config.toml
hidden_act = "swiglu"
routed_scale = 1.0
init_std_router = 0.0067
head_dim = 64
rope_theta = 10000.0
attn_scale = 0.125
schedule = "wsd"
dataset = "wikipedia_en"
Below are experts of layer 3 (counted from 0) of a mixture-of-experts language model. Rows are named router (the router's row for the expert), gate (a neuron's input weights, with its number), up (a neuron's input weights, with its number) and show model dimensions 0-255. Each number is 500 + 40 x the weight over its row's rms, rounded and kept within 0 to 999. Numbers have three digits each.
Before each expert's rows: "comes after" lists some tokens at least twice as common just before its tokens as in all text. This comes from a sample of Wikipedia text that the model never trained on. Tokens count by the router's weight.

# expert 11
comes after: "-", " |", "|", "\n\n", "==", " Total"
router:533549514589521505517512498471535525580556520507428496536533537514499459543538473510510502531516462503490549467538495489530485602524541514496443604517476495507483439492425490527533507454501466430431459520443471525467530561600427483468541483447560454554447562480561530558567491498476473423480507423546473504481452491528515474536466513588498521533472483541498504460495498448452487464466533503562410444450510539513533526558515502521434486519508499509442530496468524397514513473500501550484502469441514479498488530525504546455571553516552515561395450492492507509518474492533511543502500502477495542491473406495482466539524484483506487546422458473487456532480453512570479617475481487489496390449552551488485498466476526515486446432543475541458500520502530585550444505506455
gate16:502543484523564526504500598524456475500486531430476454530519485511468403417451500494517472513456470541444526439554572508490540514484462512485507490512444488476557476549497482480508534461457558476477516523467506490529537457462464479487459464521516520554520488468456545526493516434447392579472581518583476470483402431408477486474492561521515460426524562610516518400487527469461484560539549489553426484502559498516548507521479511500548532501471515440447516489503588523442527515494445472478488507512462528503542525480463530526534461539603502482516544471488444495501495459530558507485515493517476493573471425484489524532519442497584501485505523428492490475463482487529509498483463464509507508475532455517561453516448471481570521503529471443477540530408540509462526471415401
up16:538545507460492554489534437616549520459504513471498542567543462495543493521584541463516445513521499508513471436520449464521527523426425555402532506478486532615533554594482497516505575477503489481494525536489441538470443530427521448472566503560484466469431462428455467475503534461493518496502468471457452515486552474442557486501548506474529475445512513469483478531507533505530561518501532428517553532502490469505499519524471559499497520473452560536510485507468535553522509520456513519499511588514492561562507507426523533496395497524562448531508527546531497531458566490475399443448509531497525464446478466565556521545523548519478567476471504522477582470558525508485533490527535482525502461544466563487450444540417551510451518466481515468508442434449519475512484459543444
gate17:426522486533451494516507461486570447434518491507490504452472463494512515466505472569562487508442442556434481489576418475507511596546538531497464454528510533442483466556467577491484470444572481464490523522508518511542509536529468576586555511536551515583499485520424518547544487568419451488489500464471523493544478463524577566473462487467552502464486487540497452494474415507464493464542485512514411435480483498476497477594529380486525475511512563472516410498496519504440530499466423529460520423477539540440512563498478476483519489525533469429437519467486463533461512511428500497537502461499475559426551533447522527486405520529484481539526501530552513504484461512544520471438458507504519518515497495432463436517467486503494440546524530477474508482460508519571418536478519
up17:446525459426469488538449503479503572570506526521503503441419573469506493505559418468561571495509473513476491556512444513476518541510579498559483460536511567543523477558494588550503490476502534560518469550487447501456505513499535510539473482508532439482473458490503519506473477525505474450517517541492473539509480461533538494450527437572504457426564510456525356491475469471457460531527474523595484472497531575538528460523485444512479469486511453498496496487483511476488591496544512543557561440564477490438585502472524405475490435514471498514468550491530470526501443451525494486500541479543546517489438517473443448482508528507485431427507532471508553540608433552449551474474506533519558474467489471482537571484497469525484483501464475497464511584501464554611482469510464
gate18:426467481554602499497514505474567498485501509511502472524506530435506473515485510543498502528514522515551454480475517521566496500567507469574437484532480537516469483533534471463510452433517512455550472494544477491432489439515486512478530442497526520536453528481440549463522502537502518431466474466524524503585495525486520528419519522458433506562460484526481599475455577556576428487455591527541501525495482604560499499473490490445524501560625479441473496519529419568529508487504523448534561545515513507581438516564436481489452579438536478460454451478505542485477515576474507476538500455498495522462505507517452529507526513511493506509501531539493536508531411444528425488475457513474521510538499476474576493516523487457469460489493524483480475540554443517451384434401513
up18:506513479464485541602525481543497509526469530514504485522559423429531481471510421511501568500519510490496529491513454519471495419473501448459518571482458472521514471455468474525501541438507455543431483471542498552530473517493519511410530518433519440548446529511521494516468461526504492475531507474537492455494495521517541589525424587494461524492441544454403515476524498550516537461613515440555483510438482518541481451440480518474497515543494575521526426462521518563464525511439454507525571497500414540527522499436531491485446507501542505554472482522531553554464425599508537503486448443448502561586533492503436554508424556489536513544507512564534465509476503480450478500464481448404552548431524463480468458499486476570500532431519566493452447484539491489506456499520531
gate19:578502500491420493549555466478517490487527574454466504526492487495520474540479474519587494430548401510512488521583512489466507486489553547467453464503540541464449528442408497518523504540467530524443536412504495458508474495522478475477506486483542455463453535509495470443479553516467537497526487554466420406530504543512534416484521500565529497492533548528523451512520523487460453527508559447578513522474451483472501546496524483423442501473538502499502536460544522542590518513512411565515482463440580540473426501484486479514539510469465546422437520459467476533517460531443510563558513449477587515536514457459519513499481499395474486517466496597476542501466509491473538506477454569481553579506498575494479455510534538512516567508483460553548507547527554512606530511514467
up19:502507501521394466534494473427600451488461506491463515491522498467515473512597496488505384528467504405465518501471452520426539491495509460441473497427475476440427563485483475527508470537475499478566503500542511491499512467538547495493572484499560540461557523509491502512615493497477542485508484546534477507500480515579480434560435475544492506520525582474462478490494504557444475486490560454560468497474512546486559490476481566584446456562484573417448506478492482504495483424484491469534450493510537502494503481469461457496603496525523485493426500531497500512558521493582452549483551517564529453524497445486437503477491553511504429531497528508492524503475494475584528535495441463563579495473476526568451506516548555499440534472458432506477554524509440512510473557559429
gate20:441561481471440499470493403454468510571449491488526535530500567444542439502500485524507471457578509524449526541513537530512529550520474461485486465523486464490579500481484462474551476466521484513479521483564553501504525520508526550569497440499546477507477527452514516571556517560507486489445450455524419509538455475525501484532464549566487565527509435562581436533500483481529520523544532520551492535448502435500466511494549461539506530503555568451512426503501493438461588496536419472484519494450581475520466433517547515531477561597547530475536481444493422503528566538489488604557497567512440520525458470596531525495490506471465480527460482557518498520570527530508510539541563549474515504520478515458511474475534469505424448469474503443490568487541460491463457488587426
up20:463500586494463448463531522474479468448487472478605504496470529530520505459574431582480462532473458506492564524463456504434470437534542496422435446480524557517502555456461571462550421412480459441487419465534501548461504473472485599538510497540550505472448564509508499573519525497541530510521501465478498540506511477425571575545494489471500556456470492584529473477513443541529528522462498457464557477461484442510470539448568569525527538518559469451497459430460573510473422507460435560522527440528481504484513491494448508525493513525495539539495547448475503422436440475507517488465548493506536487505469455489506462477514531516535466527529486485540553494502491533486395483456478534540549529497512428473502485546522501490531533506485475528578494616547532485515512512479548

# expert 10
comes after: " of", " in", ".", " to", " for", " with"
router:507516527551481528459437516547535488508589530456531487526486552497549543565422504499468520538496421508490477544533520511519526535474505499467530523566456535517449544496442453429501452438454488489510426557506479480499448580548449561513566461462556435536462538566540415496559546574505557502466463469494499459484513506556473414479516633500488530548532464549565482487460521496488476497570510546518489521443486497507634569495499547538495555430545529517499535537484463459510541523496476481476458485460518475569481509486443550435539465509526540551450522514509505549454470465531448535478469562505525556517484443534540467480483478482561491504473507496520467445410529483529536551478477462478544534413478456470456555447461457463445544555523541503510519505470548474494530520547489
gate7:470510472533481527514443535472490505495481535486537459512543534557531505464511474480514484527457503509466497487416410506446519463433565421514565524553451479564502474552524503454406464475571497532527506529476461482500443520507554485516500480574522435577454520451494461451545516478523462429502538504503504508431543532544525528565507503539522544489572447398502478516503416469519457416486563462454477529487472519480527481583556462464571456494443481491496489506535550474469509497556574509472457468478527433496493496527567540542533578477537513508540497488506368477503507478493518600497524505529498534529479470469504492495492566406567475550477464444510514460468450454522490562437524472468499477538488445466491438413537543507509555544488532525463482470512467419524451438456531
up7:557483477576457547566501493518482512504529565436472485484537479436473476415556470491510496475439552512510563494438419553491507451491512504441457525506481527497488460485462545429468509549493461524570481548570444507445490513453589492491473504523470464576455531490411498456576488476484493451452486445457529460505454586483454509492544495573451499486492488443473551481566469541427534408448471449494506548503541473522501579529495481453495550505448514485499555520497465492552480520494508464482431496527498384564443440498497508515512479465504592442519453515554480476525541521518573532484483548537473459552479535532526478509430523455507423465455468555536491545489527447498459595479540496452476469555478487518496468413476491500540504502457550515490494491475537495605491485472533
gate8:548460463513541532502416488502471435443397513491523523565554469504524509447528560475495556522504517499441475550518541474503500491567438466485519511563441529515487430551529488455462515520548525475597503489459499516489444526481531532438581503561523486514540555498557495468482494472492459512535526472492519500529506491521490561484508540474431447497545491481496478541480493511501451561558465516514463522434491457488540588481530470470442576510546512389464545515527539508536574444441458441509522493462487465420422533591477493437436524466543459518534564484448560452537545565531520523511495479412531506490502458487561525489459484503543481458500517473532479485592469496466520495454495479448506503491522504507514498529561407478533504551564585464528473522569522551496444394480472
up8:533490468517483518487513577526491426451508513510509441483537465499444519526485524506532520498616540501555427505523544470560553451506493514540529544516531508451565426521454502476471527396516518513489516489492449480508571528511497458460487558479507466430500471526539477547505534495496488489478572569487456477505493449549538553535512585518513480493507503548498499513543473490415446500472450484497542556503487515499464509528590468485539533449525464451534450489462510393446460438468471521431564532497526522503510540490502538512432435528554481442488502500602503461552512545449387454526500495458506467440578559505462524407502561538504445435513498498453566521509470492539461510545445462447519480547547486441456514511529421540488483510521508552475468493561557553442569521528560
gate9:487485438521510508495542466505489511516501498498424528498544490519449560510443528520426513536563523507510471570538512479485455534464455547455451533473488433491498534432584573470521505494464536501517484514472525548454545456439492543435481466507462442508460539486492507515483507532530510444476442551546466485567511538554476464460492526523535554427564519484475417491488491499483575478350494498499415454398438420548503505477446517515485487509470516513510500558396480496456502491578499521456449514464506483492498449538478499424513530504503474495406499481565503465526418511511458555462534508466478575492441485469454518366528468521514483491504475551481528479521539540525459457534598520467461463515489476493567578517426538487501529518488481473475474462499463452505567533493564
up9:576471477465533481517428539471487424513498483558538501548455506546475536523486417508474469505564425458539444511421460504496548485484489542557539473526556497520553489504423434568471456450529461538482522500480447491494500540508461486407503518465411494448533526535456448482513523491503491509482535500521525484488541458471452499530479523438439439495457482499536543533531476520535499483493512526500529443502487540574425565522500531473484466544499472452406492493520498507589459502524545433550559413492474613502494500457519516621518510504434481517483522514503462511511470469477474500435510564470408565488539457575533500520550514517554556482469473476508400500563532480495540502472429542535506500487468539496491514501522477557482603478463555556550515524502444457557522465475431
gate10:486523563525559564457479535517495471460519469517503515559473442518454459490619501533496537505502499454463498475521513518533455495513467496501480471521499505475441503561497489425511505538537589565505460519473536502586494539511388453444470507496490447547560490542565516480527531544471479495529468578555491492502526449531549526554531515545465545498545453532422458535500504440485581508452521428465472543477489455568560440524415468531566504487453507482465476473558533495467482518563469456454508445493577466486506494476553489489504532534531526538478469434472481532482501529495512467504535510577446549516483452597425489429513503500529516464508456489468477470444416432589509540490478474480445526492584494513442474514517457470454475513565497472467480503611435563492556534558498
up10:534513499536535496476527492471491493494537512467438510456528445469516515450474449465476516483508552512485435427558490573454520532513511547427498461494464512534465461488485502571461501559581446513471445531462485497499467534524492546556542500436497552463566473525665492429524505499486460557499478459452522435519573513527536515507499468532473568404463551495439445483539437513504527475523559500490499489481434506486561450527533534463474423534458540474577462503470468447530572536499400524479460525521497525556527532456535478481525513476463532482470492520476500420435467490475458451520534529516585543474567437496538538491474484443510524484431518500422532486487442525509588460457426464447489517510476579473460435494448543521468512479448508466461476458479553524535498491556538
gate11:528503489509455492526513514579465562521552515549534448510528490465494540499478488524518469479608507576526482522535550525506509577589494506562439518502524492445534502536479463477510503477444546459537561531515472550506471455534469555516432493459515520518547493578466495432467468537487504544500505447521494566442633564501488505420499501532541529460522453503553574527476477521517518502570514429553456483497511529569510466514497563510457483592439505468480556466524513520493519553486466494549354432458525438430514512451500462589515483517551440484554535426541511429527550505493495554514451533521472523509519508514520553507538520545450607439534546487522435478467455493497532517494473507553520529519472484463514550561486530509564541510484493476496483537529547554495472531563493
up11:487505502509511515524563498424574477542523444512593568501563487492437458512459472498511507458551539404588563485523482509408410467442470486513499482414478524467484456492546526475531568502522476458433577471531460454553522512461507463552576537476490531529498535515540559491492495543500513482504530513504546396526518470521523516463493474562443434519534560422451443517418433517417443508454500518454494439454465498480467516525478453453479550499528474536504473514508481503511578487561457482533508556456537546496544458579530530479492471463515453578486531569464534485468491546512495511493478480515493439542525463500474477521495470441535512516561543528526491516550513492458466491544524566440514514538450559437464477520549572543453458500535476473412491590514506488514455469523523

# expert 5
comes after: "\n", " |\n", ")\n", ".\n", ".\n\n", ";\n"
router:499560505518531530470489516490509466504536568480534505473443549521549496535507498513498480462527481454461501519545504538470496513561553527456393543483519506485545469515505420509504488441491463511426562564504482479573505591539554536441556468446599457553508534517592463531494475501476514504476459451484409513429505506494507498499530540481476565492448555511567523502517502469569444477483502544535459474415554490527559468547499487555454548461464467521544568572545470508530544498533485469497424503497504503501511499504475476467497522488501465493421470541510540464485489406493411574424469537456476483544476492523463514552535480460505507518439443507456416556444512455478549554448512416427495456446499500394482484432506525517459548540576545504475473505516521552476469522564485
gate8:481440488540467506513486432550565529480441435539480548472489462483457527513560557528494506509531512464491521512598493370513511465511559493488529519502524555497511495500477477573523520548467454546507529514606480504478526500538454487523446521532481497496459512517483497511480453505462562453558500543506503419448496500496525522549515492479482402399541524524483497441478452448464478424488580492551542523415535568570555512517523497503538523542457528511508464578586508483508528596634481520525515442458466532445514533476526556531407490534464494465459532500439504518483534547475499534470489466489475497527593509421473487462516438483452506495553478457542500523502523570549511586484524458551449462484546523460421521478499462494505481523557479493531505500468472466456458531467452
up8:481487476529520445548535527473505458534558546465546455470447406535573448451512543530486522503522521485458450498470430507495563440463449502466463512470463541521476457461575546517497524520451516475565562559539501596486525497504503519434489452513505516536575487489506490473469527510463501521531469511475493520502430459574523515466545476485529495511521474544517492476476471475472403499460466518456484561366437505505502528527524432613494452502535515527515454483525474480504560493482472505434480454449473485543580550505602540569435534512543476469510412527493504525485527563485487516530456489489520503506455501506503472467538482462482421462514506574483531464568472513463490547517534517424497511465481482502468619606493518517533528517519528497478510433528498416403432502508448
gate9:527490500517513431440481504514480489538421520509539504536469438516535484496469559473479526571437466555481430392498520472537458519560476420533490447504559496456536441430504421509535464516508570475527487523517525503447556529560539507434575488494438535486497517514571480527522463512572594503523466518538577500453515541484517476489490506465550483567426510506441463448471566439491520542457478510506537593526398514510543506538441499508507557527461487549524535484551485474550511492436452479487519472454506457469431532527495541478546466536589443505417455474468468498485479508473482488546534543441534530520433546473542509512470488457478525556499481462431435471496562483495526434522463545502477555483479548495499573465557541499538518532581432521491446458560479517479497543482525
up9:508477576554472485429520467451486486494502441523484554538548477467453467521503560545485457507516519547486416477523517501509451503581633512452577439453564532580526490440453401560488515433524565510511487475540477489515447538531507597526559483590536488499511529485505411469462555481494552482472415456486450406500498497518511567503513491525513449476558512483473516430549543452539523521516535529470512543522481478466471499555420513605553493537494521477536516512513525486545517503493475431458525496490493531488495473522515503501485568507450482488528574442512576498533470516491433521537529513495518506450486467447551510444516491542483451458494533502448507532431521494506536516481540425504510535508500470506538485402565490522443445470527501478550594505504420541490527529450534
gate10:433530522502459471544510529409475471473537497481562495471495588447512497472479493543468549498454439504409445511488484485475595467471546536489522490435439490522406482533536460450573446547473505501498431498453515461432471433525482494531566435501544477507529546531538520511439448504453538510441537495505465461490551575507524536465557496454461530521511538489488547503460518468510557503498507573502505532541523451499528521518500504528603578453405521532482504548566488575568533468503560476453575444493514564467555540503438487543400516481471497514463440478473488531553499515511449523534546486519461529519518497502547487416505502557584504418530480455531474496475429515499465543552474481515506480423445483464498542518519468507436522479549519453539507486435529416501485485477470
up10:483513462472458512467490487519488478496468569514465512537543469451512498504507499509574431532511450463501438520536556540501482531497468491514417508540463508475530494522583550545464530484541490489454525459505463446552504550485535518494435502512532502472511478532496528512488503484430541492537491489591480459502414411513472530516510587563505445510551469529522440525479540639460449476504459487522478427493593459525471417444510554494426486568529493509520517460534467495458477585471480489566454522555375494485424576464482526486605473465509579540570532470547545489441523463486505474466499492474483463465510535526470495549475570487494512489511480516549428552562516417447506490529508503484468464545606532495501528495524472439496483487528464515465477561514470524544506461454553
gate11:427490508507478502471464565491464445447466522533494477542448531461509479514522482509469509524490521518453498522484508479529493489450528561480477604493518544511509469453446420531419501493534495452563507551468508488493472515556519481551583501473583478542475475486550463493494467574521483492518492472447404432450518523541528517515476472470496529527537536439557486498460453525462482499484459520551427544482498495510498488500523519475477569499555507531482529454553459471498460476639442448461455444538461535409450480584485492455538466557449492442480479530498459485504578555525462556436482535448491523508505490445451540512451478495472445435441517471461516453497478499400529522459487590481493539403446466545484479498427468499435496491457541504474550455502396504555548555539494
up11:505431498436508485515472542450449495508484519429500515456469485532545434465549477467518569536527554572456488508533498484496589487492479477467444511458533488512591478503557437476432492500485441422507453489483451472437490487574488530492558493482506458500536474549498437476459473549480509552492491431510447472506520537445491511472520484472484456517492448567510502477443455469520423493491536496475524499499556446518551473483576505554543479500413480585506536413488554539482498479549535436457491580565514557450510494473513582524431553537545417518566568517566552511480579538526474484554517523533503420503471516505476515463449484500505461556499476420460426493468460471466543505478496523532486547514500452504480446424529476560471512509494513428554494527517461481503583496584567
gate12:477470479489394486525449551457532422427598519453448451517464492481485499459557475529498444506487432484455529522470442515505518498472474461460512556510514503457476455519487491495383564486539513403491560470478458424406482543475542500546477497493489452465459565551606478517497515472585451506496477469485515545549448597497540538436509506480510453490502544519508464539528493533506609499499465451537496561502536499582490528522498512499545478493462497512536466557492505440501499528512588495543622529487559572498564499532397428461498504516516521453517475478450479536463510458476404443472509562486481549524498531462476491527534494477520493503526514507494523435439505536543520474500496495553465535516472458506498532575463516458529465463570482499535467490488529555481445500469503
up12:471397487486459465559495494566476531513597468439468474510491536470515527489517497524467561444489497517434486569547517465553597427523487559507471499455527444434465475438530477483524490510449509438502456444539496486480531528507494487488471454532454508564442505470531397448411495578622477514473489546491530471439469446504496548576500496598478559478413505502513515539510507496432453490468490480538473485516467547557387470600533500524544481510542529521511504491416498528485542519466536494551495431549511496520561480453482467488422542508514480542521603488476498464506523567509454557497479496505560471534476525479521523485455546521486485461479490541489474531491483499458502498475448498533492599575508525416515517543492489523455487465448471513445489540495506522430512506480480

# expert 3
comes after: " b", " f", " t", " m", " g", " w"
router:468551523606480479515467552510567511573510551495490524433513527524570454447430517474492503507512547446440479501496511510480496527559500452496462502570490496476456438547415519483467530507504461512530428563453491463512535574534521594465571476491556426552494527532535476461509442517456496526472508482505526537553469481517463415518507488489440512553486556542535547458578451443536424494547483482511495454490490450509591534575505528545481523520445517534482495441454545461451596492533487479517464516468477455507518504560472499501467470517525488481478479501517544491500487491543458471411411513433548485564509422526524492523458496426547546513469448528514474551470500532443545591489497461503489464485484553443513526512461474547433483438546511450543533530523527507446556555594505
gate7:559511443507543473493514440487498543524501472467516531489521525473506517565453487522575504439446558494480509447454494468504427534510529518490541563501496466530479505474454457532543494529559599466538463504525517463553526539496491500505499590548502477591524510512484471508523491462506504437489501485544492503483478429497479475534483553546577469448574517551520518514476499472462499598528484566531492475557570527466466465454539518510485512424454551507563465480508515549503543519522426521482559497514579541553462533493538399530529536544557463514505455502542473512520445460540454416515466433428596473493440458524509445443514553363491529537471543507513443474484471574517471463477456510433468583465430541457477428447538498465493494482527470559469505525465516507479469540556533
up7:466595589539444448529505481547442474477474573495503500465476462447473499560518506480469514472489450503457433493535535548567433477520490523508549485477528441512499477540499474456547449465488492507463429537508474482529464476462474501524493469524522527555502491523423548566443528437513552487532462454447486496551410473526522581475476527434522502464573499483449485550611487481539485501533419528591508536433479501541482517481556470523531454485460515476529474550427528486562546491504471472406521448407537493511621552477487521509497546480482465470475550467523503491434487436454479490470551571497485520417503497564487482506519508530466432546479441537469485475472420531480501506483471499446467507413428473515489503503430497493444524427541476492535524472463554481523527504441519
gate8:453523559504478510521492497455507487468477482528516461515507555509555454472502472494495510430537468499436504455575515525482488505474508567484531559468541461474557469505439466480521544464598495470481459513516518466493574554449504548455465489467510429532464555473553466487491498489465477540446547520550487500424562548527555547464501542483509522434461417484474481527523469459487518483612522505443505536483487502458531518461522493442550525517462587488478512388493534512460490497551512490484553505427486488451571444475545527517505447526511430464545536495429534505520560504432494576476528508498498468485499405473549518494501466504495446459580500463449523505541449454497493496412511468525511509444415477416506532455515462440461511474499570535585509646496502432552485488550523
up8:486554559529502475423546508432526486487486464473480494513466461518526534483513597521555518496480512551530562455482497549527526517511522620402496535517571514549491469505535488523486502549452531510460474453533539448477420548507507443552486503433489542494503519481522546557492482568502522488460509492466454545490476478518513476522511425425548542511489592528580469526496531529496454544475549552442497469631548474469514490455545484544441492477522531512593459519518531535577509588509489451578483460540542436504531500527533466496531450491496562512475504535477462546595501525467515443488477469540509548496489537515474503576450487563516580466484473497443515491459465485483460506583530493521477432631516520550491507523431526490492474540502555484500541413479487531499489504493545
gate9:499527428473520449530512491556403398531479504517519536438458489504516520536501445456541533537463475475497476484468568489537481500551515472418441481455449473543448513441484507549459511440515502449471514509532503483521476458430528485491523424397555452517549445509464463523451535518513520507514560515551525550489492457529499469490389595603522477545568479414507511555509474529411507467540485455501496491445509492550517564559430470496468511508483544527451484460426551516462457495518472472450529486496513457462476472554485506473502391511500565476504477545523509456458469547525455462492527517497534461593491482536498489576493485449492422527565488408498560471499429415492549461547509496533523482483496495533503521492548534499550467544543535570507502535528471540436521504480516
up9:535485555538509588486483513494520472491517453403483510522460490544536487486518491465422484556442522492493559539523489489460530483563508485554459561484482526487506489449471561549555509539511473503526521541515506549520482512542566489451449491468475447538528443452488477527508574530472462512565564468525563545472490475507485486436522495470477506493461471502556463518576500479463516358488555511499536531460441469484481546503476512519537534563542469445468490441488523556441441498502551492451492460526542512506574424519534477412508450542507444480490532481471521476541508540534522485540560524438488538485486456515506515562451511565542487504502550481481490493476494417453570509409494448464550506550431567536475548418467479384521407518503489575494511533409471551488495427542534
gate10:429478597466493525533443475457508540442534556502525441513469475501510494490542489499501504544460484562518455589536504523454435463479490499482497553393505522538462470480479462541539471433483526530560441472451534490482481502490507434506491466484491502527448498514572612455473492547492484494554572498423527464495518536518465464530474518577536529490494489531485482566509556518441533503512533474474537431494480548456550501436493452497517521527616478537570518447531468434511571501498510446471536449537481458521530535538526484434550452463423561558527463582489418459505480487483521478503485539522535549556464528528467429490540514489505526505557432517481541498475511580454567523496509498528446523517482523490465505497501481591484587499483551489465525455470479450398515509575420
up10:480557540473553516516566490373535514472432456503420460477493462511511466525477506548494504396457434485496469548500563459544491574468492510547515533510517521498465534575440483562505472490523517624524494514538479492513494445464504504502507463472528521560493438578432509512493555520592539438480496454455501555499465513467467486486523499508557466482497445527458413479531508536548466447518525480518508557569482503545540486491446548531552455433530508509479523460456489500461497534561563476462550502441493511455580534529428489511495427484538531488528515501468468515463542443432485492524513540511589527515449551514490490447530463450551576516452603550529486535543476541476518497468515531455536458445531533488502573523443450527455435476522440517462511427490458472532548512486466
gate11:490570493492478538564450511497447512360443463480515486511436470491518530511494498495463482570500560533592500514481499524475508447479496500503505453560484470544523423506494453434532475543480595521475537473483494517454399488499432562501472536578525490525538556440452476478488524451513519455504509442422526468459506558482512481515513560513519515474562499431516422435464498508488507430542559477572552501474459455485483539541490529529554533517536520496537500531580501501507479562423516453525453469449484496541583524485525561522472496445494506480487469499503454537555500498590572408461543433545530551481493508555527445520477525494529531536474536498494488508437485510486516495497524486540558455473480441522497484501501539484456528525590457520440497560538580570608507532517453
up11:479486575475517545528503540543374438514499498492534531430492510518551482488546505531495531593553528514557426464507547472561428477517547468509452541517505451481556465495538501504491518513467515489579584470469491475440516624485499464481509465524522436502445574545518598471455492513522449509457514524410505487549513570495520492526506508483467516446491494531482522583506469500416436466520487563475453534462514490504454503520494472479576531563526486431490579506579483549502499572535518559520527427546481495518516520504497479524488512553466519490447568478475454468435532487457512607519474399485534527592547475495526530482526500507465480541512569515451477501563507526527516598424537482523490539514451463490476462456538502474483450463535506444476463509518484540550526519501494

# expert 1
comes after: " P", " S", " D", " H", " L", " G"
router:531582502561514469502466521489509485538537562516513502455508560504518424500470499466516581477548545516476494540508541499488478568538510507518468497568459494443461511580373442549539486472481518515475486546519562537491481535518467595418466482448552410550436523596547470544527475486460503497400490446478490494594503515539480468538492535510483620488490544550576522515547513461431496478472520455480519498446521512544571537497459498535522510552433476537402575534486499440478565504471427495568521492441509481530508576470456493487515468525485478567472518523499498489497449524542465536431498489474565496518474428421497446519466488412549516519513446521467467536478485508509516530495510452523487417472491512497508502501460444488491513525515528475493530526507527558440568523526530
gate7:528517468534467520478478515445496450507456533534489499432583427488457460495473470437494522472529471598515565561494475506510475487466497559478557582513501418505517425496446457528472478567470522586485451546486514506590546489496511510481511436536500554536521482555494540554464540483448487434506509466555538536506503508512520456584506548452503509490485567515482438459522536471490469528506524511499486510503495515579519517498484498563500522475506503585571450526499582521504479493476487498444508497458428472507549519525479593506508492467465511515485532400518514473498599501532475509483517551488496597544531435507480538430528524464530496588422472470533453561493517441442551433395528484561459455533414499413479476514482488512517546468516562489527453491462538509484459515506588
up7:500512437440483544474491492478473474476476539573451485553417549565474436464557490545510532480464477476453505554515546512501506498546519410457517480416507522609465569448556551470660485458554464457446498441574496557458545508568530528510471493558531464532464454490464535505487489488480472474474500526585475517480454433453463451400472457559406401463500484496424554535456570492527541466448552485512505459526415492449572480515498529438477510511517586475471522490452532495500461547543541502500495526493511534441506463491518417481513507491515522483535424482515469472482488521504508523475486529506532518500467542509524451560435521488536472493513582527444501530455449483516488480521451514500602504515457526499489446469505484496517484517506461476511464465538489506455478488478471
gate8:416543446530478514469481490473475463516559461499462518436468462487537492452567510518516515492542457508521529516538534508456540563593475534548500549531532550472549499547490517593490401504451484447520518502531535531447472500562510537473488543540466509567509515517495576511485494500468422477455519538602473493457460515580438483419489464519505493501491491513564514495500428549464482526487476609484468484520537498583475500493475483480480478473484494493505546508487473517464546578530456444492438473461518585593486527540553531499439568483499497573546568540449500526461497504527436434440489533504482502492435525544460515408539512478525473499468539519457517455494540520487471523556461492575553520515479526537468426415470459518489525492467613514538535559484500452586497441502475
up8:472472494467532544463508429477439549515487516556395488577529477508529534426514526600550498545442467516497525463452469475454498505515474515540493530506538457456524553535499415528432450460480512493533458547449484403496518474524431488459542452506525518511488487497494485531572452471445445465533521545521509500503498516521567491442544452509475537448470550526450437526500415499485499539492469631533450465498460519507473489512566490474497591474419472538540501532482465442561468505490537481504457556520510505459481435580427463479430445464444493546505460489523499472467519538539493550442528522501487455495495461465498495450547453497496462434459509470494460596545567481506439460496474523449545513504412469532476545461548462490570512550481510465481435432524470549532540459518488
gate9:468578562518463454547517436459471500496475507510524536463508525536452532469493525511467558563537516518489477536423489464481503564484459500521466567496531565541530550484465503510580453490535485555466450508493486501491496404500468598462534541454456417466485408517466508439493458518500494504555417564438465460542489475543555426518488450471427466474464551486485547559460474452524527516457500425529534555555428446517496513506517560517566492471445498429523515442437408475559490514499475522464430466512479487418485522474496492519466548487524555466551483481422521474479509447405543525503489482425502510608460554490467529488491507530520499488479485510594460532509544459486477547514500453446537514499525513528446474469495468475444445498544494493524444440469487527513497466439431
up9:515472493551470521503512493540430504518528537460512508449560466439456533428529546517559573448438445506473557536508470478523463502424511501529455545528511543445514504484474465450450495470485488507545520450504497503521577500568509486484509417513499477505520534560545488480539515545406488559452479497534503454517423445477508540563467580509579457541470518532477464424511451390432522508510496465458496501353500521494493552509481482483489550409524492535464477488473466497456529457491577495575497502530513481555538477573493473539514468525482468537478509392541442434467500537482507457470442559553516478578496559453487490481465485474516506471497498451439507504551505486510533499465542510492541540493456498475520476498550587531408542490511518459589456453474595490452485500512487
gate10:538498547495481441438538393521451486517507481497514544525500452458545476522490525433500486527500457562478433535503470443483542493519504538486457534440528518426507507582469521517498493518499435552514506536509566479559556496542552471490462501498477507520521485460514511514513554486444566519413464545475527549540556495494563511484442540480522568493425473530598521571542460442457483488555513494496480473479502448517465483544484539543451573591501435481486470367434574587542471490550519496472435446559536457423403535482497492487473453548423485520479543500559476510575495440558500533520516541482541471564423483462509487511542487434543530510455492512519431505504518426512570480472517481465537476482451505546492487510544528487470540518513532501550489490431533452474473478479495
up10:466488504422483540531513570546517516507506517498467491534526446449468521500466468470429486544538537517524531483537541534475490443498467521529493519468535485468555497518523525503500479529511383482491531539521423518446527544487521513518515492569452507506473596583508504486499503501512436519588514458488537485552442561530488544509579541520475490519508515581535515538480510487558553551480432547517569477443453438437518535538491507508527519506495491448601561553490481456444446415512468629499483424502478477460556506574475563557527534472436498505510520524543537489408536493487532475484533468567505512449559446527524562442415499525484499503564539428537506448504539412501437508467554528461491460555474548493522546445540474556487458505514438507475518567529540521519527498481474
gate11:496554497541556574483452503480534490466543476469472473557499509455481531588464491502513540490476561409466504593497620467490491466529496537488555530546488548549530486496451413512528507560521552587519472466487551474524561478440469466474528517517577519478536525528484510518489486401552550499470484454510461534545561506525508462495569478489483552498537457509501457492450533467494520507478500543413566527466564543576469539466539540510484452534534467536537486456548488484535518587522520519423543463489390483507457485547468462513588490453545478576459440517537515524537426510491493558395401486544481521515428529494514513549471472497492488489564465499547489541510542556524537527492498499454430472526493437412520496530450477478504483553452517502515490478515470478514546547510516
up11:506510527487535486530489488439609543534550502493506501521488515534455442448402520557499480441433537506546541466556564474459519511517438475511531496577493553536485477508525464500514545489437432480516523511512438536478500481522548501406529444486535506507533558449511484606562460472569548454480504551545455453491503433441524469496477467451430423467490466499570459467478509566432502457477494443502493537479393540490573522494486457497546526575497419524544548485565490530549587521502482496457488532487465457495551445518585508522535502485534500509577462505555496491414517461451475537511545508511528494489523510433473476428522545482526549414485559496552467414495516554466513506463473507517547528494458508491470453466506531493515488539485498517471503464496530593547544549544499